config = dict(
    hidden_act='reglu',
    router_score='sigmoid',
    max_seq_len=2048,
    train_tokens=496800000,
)
Below are experts of layer 5 (counted from 0) of a mixture-of-experts language model. Rows are named router (the router's row for the expert) and show model dimensions 0-79. Each number is 128 + 24 x the weight over its row's rms, rounded and kept within 0 to 255. Numbers have three digits each.
Before each expert's rows: a language model's description of what the expert responds to. This comes from a sample of Wikipedia text that the model never trained on.

# expert 40
Description: Suffixes and head nouns naming organizations, fields or activities, such as County, ations, University, service, football, Training.
router:069086138115133138137134148181134131133164139123134129122110093146098144135133091130125162130110174106149149141126154083162122140104112169149150078164102131133164135121099112124140108111135135120137090113171129153181139134137121179135109137

# expert 49
Description: Pipes and the capitalized word piece starting a table cell, in sports results, place tables and other wiki tables, e.g. | Red Sox.
router:197149123125105170125119126121098118098093098133152083125124164176121169084136157065164124159071112073121121110129147120155134146132168121082111153136124112106116127132115136147135131121120097113109112136110146109127171134160144136093130111

# expert 5
Description: Number words, quantifiers and figures before units or nouns, such as per stage, seven months, several, 300 m.
router:112110155130120121117120158130129141126103058166132121138147161114145104137139118119147118139146164135126145140121101133144104148149103128104156155131091100150100108160123121089114131113137105151122071075104141142163152156115151171124129097

# expert 8
Description: Final periods, closing parentheses, heading markers and line breaks ending sentences, citations or table cells, such as crew., ed.)., ===.
router:114070140124129157076133132135120104133159124120094124124100145135084132152175130114145101126107099128108101106151092068111103137137083116114111092088147095113132181134111135134124111092089124143133160143108126145111125151160143135134098099

# expert 55
Description: Pieces inside capitalized names and less common words, often the second token after an initial capital, e.g. R-upp, Ar-leigh, Tik-T-ok, in taxonomy pages.
router:161113078133142143082123111156087109143115129120143099127195149083136170108098159136165113161114074093115163122125157103088124184142177195105151128152149114128124128125099126111095124130072090112092141155152158127175132148112157133139114138

# expert 54
Description: Spaced separators and prefixes placed just before a number, such as Died: September, ": ", " $", " (born ", "°N ".
router:124111119128127095063094105163129145160138121163145134134121101168169094093097138153103128117169091120144124108094151152124128114116136096125074137109124170147158167119138102194126122109122137095111118124149103144118126140153136173149152118

# expert 18
Description: Trailing digit chunks after a leading 1 or 2 in years and decimals, such as 1693, 1966, 2020, .583, 000.
router:155149112143101126140148111106123108139129115124113098151099092108158156145122115134150149101185077185093166135130141111162089160115121120140153102107117086074142151144098103124150142132145097117150126118111140124151157122151132119111166110

# expert 50
Description: Common nouns for people, groups and works, plus their inner or final pieces, such as film, team, people, members, scholars, writing.
router:115124106112164127111111135134126115139168079119110108108098115160072108111157190084153118096133145120135146119112111122147097154129148153127118143166169097120132135112123123124078115104103127126110112124144131123121124114105116127161121114

# expert 35
Description: Inner and final pieces of longer words, such as ic in replication, ject in trajectory, able, ed, ation.
router:070132100105144132105111116162150137165133124121173150153126161143153152144119106095140128113100102168114133113160159138057146104123120162113129134128093120149120176100160110162137131121103111189105115175141128125128128121117129142127141135

# expert 58
Description: Nouns after the naming places or organizations, plus directional phrases near coordinates, such as the district, the park, to the north, album.
router:131101124152144102111106120124156121125133150132123094116135106166134136126154102113143109147156127114092164131095177116121140156117139092109150088095104105120151164128143136173141118154119106140165118133115148145155108080128105143156123134

# expert 28
Description: Opening parentheses after names, titles or units, often before years or notes, such as (1962, (born, "Time (.
router:139146154146166123187151120139111129120136105103124102088120103165155157128125104138122148134153097151145101079170190128140161117127063110086122158181138099126141102135108122128101092116147138112153136143127122132149094142128120130146171127

# expert 43
Description: First digit of years after "in" or commas, usually 1 before 9xx, plus zeros in score tables and century phrases.
router:138146146118113106114117113113101129147142122120102116115134141119114110135131146127160131161150145092141141123156176099130123078137134131137109108130154091097100128121158167144100122140103105130116144167153149107128130148123120125110150143

# expert 3
Description: Digit pieces completing numbers in tables and dates, especially year endings after a leading 1 or 2, like 2'019', 1'969', July '30'.
router:203122097129112081146116151112122114149072163157105122128087133143105161078095156148141115139143102160123159139110156101142123147162167182117179129149156114074134151116088144133128130138137121133091106109109143100155140098110138124140170099

# expert 0
Description: Country names, nationality adjectives and national institutions, often after "in" or "of", such as American, France, U.S., British.
router:096133120126122125150115140100109111110124195126109149116161107146164109113088118064091104129121148152121130099136094104176096108098083133156118171161160137117110150121159130140124100099118155144116149099111109129153149096136161086173131089

# expert 11
Description: Leading digits of years and numbers, opening quotes after colons, line breaks and list dashes, and In/On at clause starts.
router:101137138072153139165111128097109128105120125100138115130151153151162157094118115141108115107128161121111107138128118131089117145094124123111152104165165169113120099124124153107107140117118138159099139136140127134073108121153118131103135158

# expert 14
Description: Commas attached to word endings, often opening a clause, such as Mowgli, centuries, chokeholds, plus some ", which" and table pipes.
router:157098151147048145159122127114138099123126131109092135115134130154160128160116134110121124084095119149101111079124074154118151143143163119117134143092112173130110148106127113094152158121149123139075139053105152142138137133161116138139113100

# expert 60
Description: Symbols between numbers or letters in ranges, scores, units and codes, such as 32–45, 58-69, Mbit/s, LaTeX fragments.
router:183155103142102112090128121099139133148109123159173138105117137088074068130106122158136121139147105159102156080165112126119148130133149136110129174169124164114092125126125111102161146158140141128137083146120099111096143119096130136115061136

# expert 13
Description: Prepositions and possessives in running prose, such as by, with the, from the, his, according to, plus blank lines after section headings.
router:094143098157121134159123147108132108114149159113139126138068153091156144168135117168135134118119132129137145151164124137131100122095133142147132145194093100132136107132133101162152123172133135132123106133126133125114115162177135144183119168

# expert 47
Description: Sentence openers and heading markup: The, It, This, ==, and clause links like which or that opening a new statement.
router:105104114108131102121129129096157135121151115123166164127156060129151156122158105145131128112136101158108147138100092120179120127118108133122101122128152145148137145151096137107123135147114100111134162103100135137103147053115112112159149102

# expert 1
Description: Short fragments inside proper names and foreign words, often after a capital letter or in lists, such as H-ait-i, Y-ul-ka, Pe-er-akan.
router:170129076088161106112114123094110137097129111099173117135088116143098129162126157141145149159114084113125132130092111137172134103163089141099152143123136154123126108123095168144084127098139101144117184068091149107171102148168111133154144147

# expert 23
Description: Capitalized name starts such as Bur, Cal and Wood, table separator rows, and digits inside map coordinates in location tables.
router:173111151117145153139131122139155133120133154139085078075132122097144133110084106146083124162136115100122106104099119120146106123114140125130111114136148127129152135132108096134151098115154127132138104156136097143150151092156157123079147111

# expert 53
Description: Prepositions and past-tense verb endings linking verb to object, such as to permit, used for, renamed, ed in, into.
router:107125118167142142091117127130131090105111092115156104168121134158133113122112187124104112172133127141167138144103170127144140113108146117128088161116124157119148157089124092128117114135120104162120145141158108117143131120145055115171172143

# expert 12
Description: Seconds and decimal digits inside geographic coordinates like 84°51′06″ or 8.917°E, plus scattered prose words such as remained, serious, directly.
router:182108077104097126128108148106120133167106156146096107120092123098118126095107097126084155163170138079115103133124139164144157168141155131107077155125118104138127129143155141141135161137157150085130073143121110111137103168149140141100091120

# expert 41
Description: Short opening fragments of words after a space, such as p, sp, con, bar, stat, ver, in names and common words.
router:136176132158105105112119094170102149126127111155157135101114180143140079147117128126146101131149142136132172078101062144122131153158112143151145158110159136150118107158103152120153146132101090173094152109131123148093076160122156138149142102

# expert 26
Description: Final suffix pieces of Latin, foreign or technical words (ensis, ica, ic), raw byte tokens from CJK scripts, and closing brackets in LaTeX.
router:153114142138084162148141117130119126146093138172160122127118110129104152136138149101139100107122103162109125150113156120097144129087069145116109116071100098092134150118117112153132131107122098161120167102135145132163123072130090101111162120

# expert 21
Description: Common adjectives and participle or suffix pieces in running prose, such as different, other, later, older, establish'ed', consecutive.
router:126149101149147137111122108174104140117082117133124106160129140115120147120108170084101105133127152131133095132164136130103114109130153140135114147113111107137077150109143131127149114137140153094135179132116133116144135169108117099070129127

# expert 32
Description: Pipe separators between table cells, often fused with the first letters of the next cell, such as | Right, | West, | S.
router:158118127162099165092123118101124116107110105147109072096122145158142133092113136096166122152110130079130136102131118114125132128155119121135118143151141158098119161099132123109104151109107082176162123171146141115120177152115159144130121080

# expert 31
Description: Cell separators, decimal points, parentheses, degree and minute signs next to digits in statistics, results and coordinate data, e.g. ° and ′.
router:165169144108171082134099110131105126126079088102143103117172149121128134108098156085147097131147113085134152145097176156130160157128141129095126166141129129092131146115126163175096138133117095148152126118118103118103134126188134118117122098

# expert 24
Description: Middle and final pieces of proper names and foreign words, such as -ville, -burg, -sson, -ić, and Japanese katakana bytes.
router:073134161139113115110127134125143132102111101112175101138144122160178123120145187157145121139116147153116127132139159127131119148075137157097144096101120130099141127104133099128106120140090112163124158150118137118142139110148108078123114116

# expert 4
Description: Adjectives and first nouns right after a, an, this, such as new, main, major, original, often followed by of.
router:073141180180139172122108123147057133137100137166151101129167132131107119114159114138151115156132111151107101149099133117079151108159085127151153126104160152146145095122112088099132129107119086135106149138116140111154151119133123114122119135

# expert 62
Description: Infobox field labels such as Coordinates, Born, Total and Party, coordinate symbols, and hedging adverbs like roughly, approximately, almost.
router:137135177150130134163125135085125157106102092168112145132132098137139111141167104137092142121112109136129103134132201117147105097091106060126139118178152104092140144156148113124130134137121145144140117125098154133099133115176114135109163123

# expert 17
Description: List dashes and table pipes at line starts in See also sections, infoboxes and taxonomy pages, plus the word most before nouns.
router:140180157116169144144122134121126170158101141164101122132113120122134095128169140128135141147108139090170118121136085098119114137113162125129166136204074111135128039140108130198141119148131138140152131096120154115079134114119116139076144120

# expert 9
Description: Spaces, dots, dashes and digits inside numeric sequences, scores, percentages, ISBNs and volume labels, such as Vol. 2, −6.'6'%, 1'–'0.
router:141150068090129135105171108140154116182132126126172101131152129108090133094118178132144131133145149125155125160146152127176119124118135138093103149103102127128108170122133103164134138116114140118162146134127112125140084126118147182116144137

# expert 59
Description: Ordinal suffixes and number pieces in sports and award tables, such as 5th, 21st, 48th, plus pipes and line breaks.
router:143139116115126132125142124128124124132114139095087118121130126074169069132108119133159141115136160139094134087084076092179101103151140164124144160145144117124145101133099119117106116158169120095138107111078141147097120159151128072153142134

# expert 34
Description: Last three digits of four-digit years after a leading 1 or 2, in citations, dates and tables, such as 1925, 2014.
router:140153152142121119135112125151150114127122203143096100133127105145098121141141123154158149162146130135149136144116096154125103143146091175112145087153113169148103146119122148115143125130140144130131122121102113127153132140126137147109125101

# expert 2
Description: Leading digit of a year or numeral, mostly the 2 or 1 before 020, 016, 882, in dates, populations and tables.
router:099123138137142125165135129103083113172108143117095119125080177145148145103115120133142133091125136137142102160135116131124145174132136125138172119110197142070165130148156126125084143135175105104143120118123165156077108136110131142134127182

# expert 30
Description: Place words and connectors inside locations and competition names, such as in, County, Province, League, Cup, and coordinate separators.
router:171102123100107164132127128126117082115169109124136096151108098158124150114155106130120121119135134100129116126103151132132194160137128087146116111125154087152101133145132123181137142123148103094145114108153144144143122148158115119115152112

# expert 48
Description: Words linking teams or contestants in sports results, such as against, lost to, defeated, v., and W/L or position table cells.
router:174144169103125154157142108085095130130138090134106136151113119129172134127135123128128095126159184161141074130073091118145154157133139083147092103160160157114133127145110139132118123120137117134119146199129116136123142137106127111142145129

# expert 6
Description: Standalone numbers and count words in prose, tables and dates, such as 5 years, 46th Division, two, several, 's.
router:072132102133098158117128123147183109176126132126146133157109131114107147114095117134099102112134140116150117118130184140086118178144117143089132162113113083081144066169130139123067127122100104103138127101078129108119174082145121180130126088

# expert 16
Description: Day-of-month numbers after month names in table date cells, such as October 14, plus small figures and percentages in tables.
router:196130103191105089107101133130139139128128119163115160115092157112113130128110099123164131157160160131121105108126133149148101167109146143111135104104153115137107117104124142161112159120117107138148078175132151130132118150125106153125168125

# expert 15
Description: Country names and nationality adjectives after "of the", "in" or "from", such as France, British, Japanese, Mexican descent, United States.
router:096136152149161107163133176117119109120138136123128127117161130122135104117096107082095099152111101137116102093126133113113115079090117118136120205145056156168106139123152115164136098125144154186095135106094122134139090111118108110146094135

# expert 19
Description: Sentence-final periods, word endings carrying a period, paragraph breaks, and clause links like ", but" and ", the" in prose.
router:064121184066147162103142178113158111126144189094131188141107104120121094156134130121149116136166121093132113152226110136079153114125174141135108099136118115116142100136128073122146163115111141137126175111172118127141109085143151097143116153

# expert 7
Description: Pipes, equals signs, dashes and semicolons opening list items or table cells in squad tables, credits and cast lists, e.g. | DF, - Russ.
router:176143089071109159147103150138098122119071126143082104120121132135114106093105166131135093191129137129152158128106101141103133170115098140145153135106176137127128115139108114125145101111127118115136119138109136108126146141154147141153148152

# expert 39
Description: Decimal and thousands-group digits, closing parentheses and quotes, and units like million, km, % in tables, such as 48.'12', 58.'2'.
router:087102102132084163159136112148147108154108124163164113141129134110151143150128160131123127128117116172142136074110126138146090148103147155110146124149104100138129167128126124176116114122141118187111089138105150114155145124122181089119124141

# expert 10
Description: Pipe separators, table divider rows, colons and prime marks in tables, scores, coordinates and list entries, such as | 0, ′, :.
router:119126175154169123121149141141169118117141133127144142133115157119135116118105141090129125114153124127114127158100106078128097071142139115116075169125180110092158103124120146087122111135103184145129083152078131128125094147137127143122153114

# expert 45
Description: Wikipedia heading markers and titles (==, ===, See also), blank-line breaks, and table header separator rows like |---|---|.
router:116162079154166147123135131122132165144132180154125112110103111163115089117159094130121194163093126117128129111091138131124096162122129137117133129108135104125141150149117119105129119157101159155125161163121128143119132192131150143109128139

# expert 44
Description: Short lowercase pieces opening words, foreign particles and ordinals, such as d, de, me, st in 1st, and Japanese kana like で.
router:143122121163143148138136095106089103154116102152168115118125107128093125139104148119114133130104152125116154075107101110103174138135128099126149161134101124147112103118110160069112132132136136082164099119183086120130131128137131093103144127

# expert 42
Description: Pipe separators, line breaks and semicolons in tables, lists and match reports, usually right before a number or score.
router:116087140127116122147099128112142149109157147163124112122118121140147127120114126109110154178120150085120082159095100161131081104115144073098113100123113155136123107113153141121126146108109107125178167154172129113086134147145113137083143110

# expert 52
Description: Plural and abstract nouns for people and social groups after of, and, for, such as people, members, children, women, supremacists.
router:086115157138146118137138152142124114130114119102131172118122138126089141128125167120173113131091139135128169135160193178157140117116121143106089080153142131131155120119136123180111113132095143171135077114167131130108162096131143102166102099

# expert 25
Description: Vowels and short syllables inside transliterated or non-English names, such as Arabic, Japanese, Polish and Indian ones, e.g. Oj-ibwe, Tar-ō, Ma-ł-achowski.
router:146137127122107161149129130109151133128104138106184103152140124113105140135120151134168110150152126112100169138144161123144100137115131155145143166093098097178166117107131167108146120137106107168115141109150126130122116124142133082124097127

# expert 61
Description: Numbers and short labels opening table rows, such as rank, position or episode number after a line break, in league and results tables.
router:186123159150127132131125134122145146158110162189155096101126094117160149131120139122103134143121135123144143121118087097153120140143093107112155118135146132133130107130161141130137117123099152068088120152099105127107134114127157173118115129

# expert 63
Description: Prepositions introducing places, times or institutions, mostly "in", "at", "from", "on", as in reached in, at this location, University of.
router:133107121126092163127133146099099134130148101123119155148120112147105143136142117105155121091161129124142131127139092069096144099153137121136148120126148104112129107146163133143148121144147146142155143122112142118081125114150094107123137143

# expert 56
Description: Punctuation in quoted speech and reviews, such as [...], dashes and opening quotes, plus initials like A. and U. in names.
router:149107073188152110131110133131137147132087104123100147103151108112121124131107121142135132135158166142131157136130087175118116101178139081125103146162104153128128164152156174126137124143111184127156133156171121139107156095107160150141111136

# expert 20
Description: Adjectives and nouns naming fields or sectors, such as military, medical, financial, Health, Swimming, plus the s in decades like 1970s.
router:173100189158101128116114137128091114130128113142116108123162095132132119133097127138163135131125111092138123086151123051125137131141133121138115137146113120153119150143137099158092102113128113155121104188121130120182146073134139100154143138

# expert 57
Description: Topic nouns following "the", often sports or politics terms, such as election, season, team, episode, candidate, legs, plus result separators in lists.
router:160124128102145128146130122096126126140148152145148119131091152129098154101131132109127108155185159140127095119140165151161164157117122138105119123105160127105137148124141129149172105123145142101104160139126111152129125063086133140149154104

# expert 29
Description: Commas fused to word endings after names, plurals and closing parentheses in running prose, such as Mowgli, chokeholds, Zoo),
router:095088137118108104154148152116135115110156122139112169143120105136145118170114132134109118085119114153091120111132102176131170153117176123141121152106101180106128166118129106109185153121139136121087152090122135112153114129122103150106103122

# expert 36
Description: Ordinal suffixes in numbered events like 43rd Grammy Awards and 131st Annual, plus name initials and first names such as J., Francis.
router:143125147147101119121135182099100140136103139140108146098180093128158094155117121132101092131135116102134143180125154075168116142184131134130122114135153150136100131135150150137126132169128124054158100137063124145120186124153127107101123137

# expert 33
Description: En dashes between years or scores in tables, like 2019–20 and 1839–1930, plus leading digits, month names and non-Latin byte pieces.
router:141124096134104141171084101136083129114117183129031138086137124043075115112129116152124106188164159104131138133124142146136145144120149156131131101068099120117142149130102153135066151144122107144103149156133152114128161133096096131150113106

# expert 22
Description: First digit of years and numbers after in, on or a dash, such as in 1970, In 2023, 5–4, km2.
router:083125096125109110140142110105128118103130132134157109135124138111101149135135136127150104149139127133123124131167142122120102122094137125141098116120154137114127140069176166101081136155118106128135142159161174134105110141154124145125150142

# expert 27
Description: The preposition "of" in noun phrases and titles, plus "de", "in" and possessives, such as Future of, Army of, Award of Merit.
router:136136107105120104136128122171157143123160080119185129150170124110085164114140124119114120141121111126119139064138125128158122167161129143131147065137057098095179081142084111113126114127121095111150157133184126114123137136140123122125144102

# expert 51
Description: Opening fragments of names and words, often capitalized consonant syllables, such as Car, Pl, Con, Cal, P'en'alty, Cro'ke' Park.
router:166165164141134121094110113151140127130128138122106159110104137161128156097109139157160106110152134083129154144146088095130125196114144075112127182107179133156149140129119146159067141112132118133106098109133146117118100136090157127164173105

# expert 38
Description: Capital letters and first pieces opening proper names, especially foreign personal and place names, such as K, Z, Br, Kh, Sam.
router:159147077097160130083113116086141147100139111101104150125130134127080162104129173137157092159113099147082153154156116149126099135067118151143099154115185109107148114106122136130116107114066094167120145137118133084074124148105132133116123135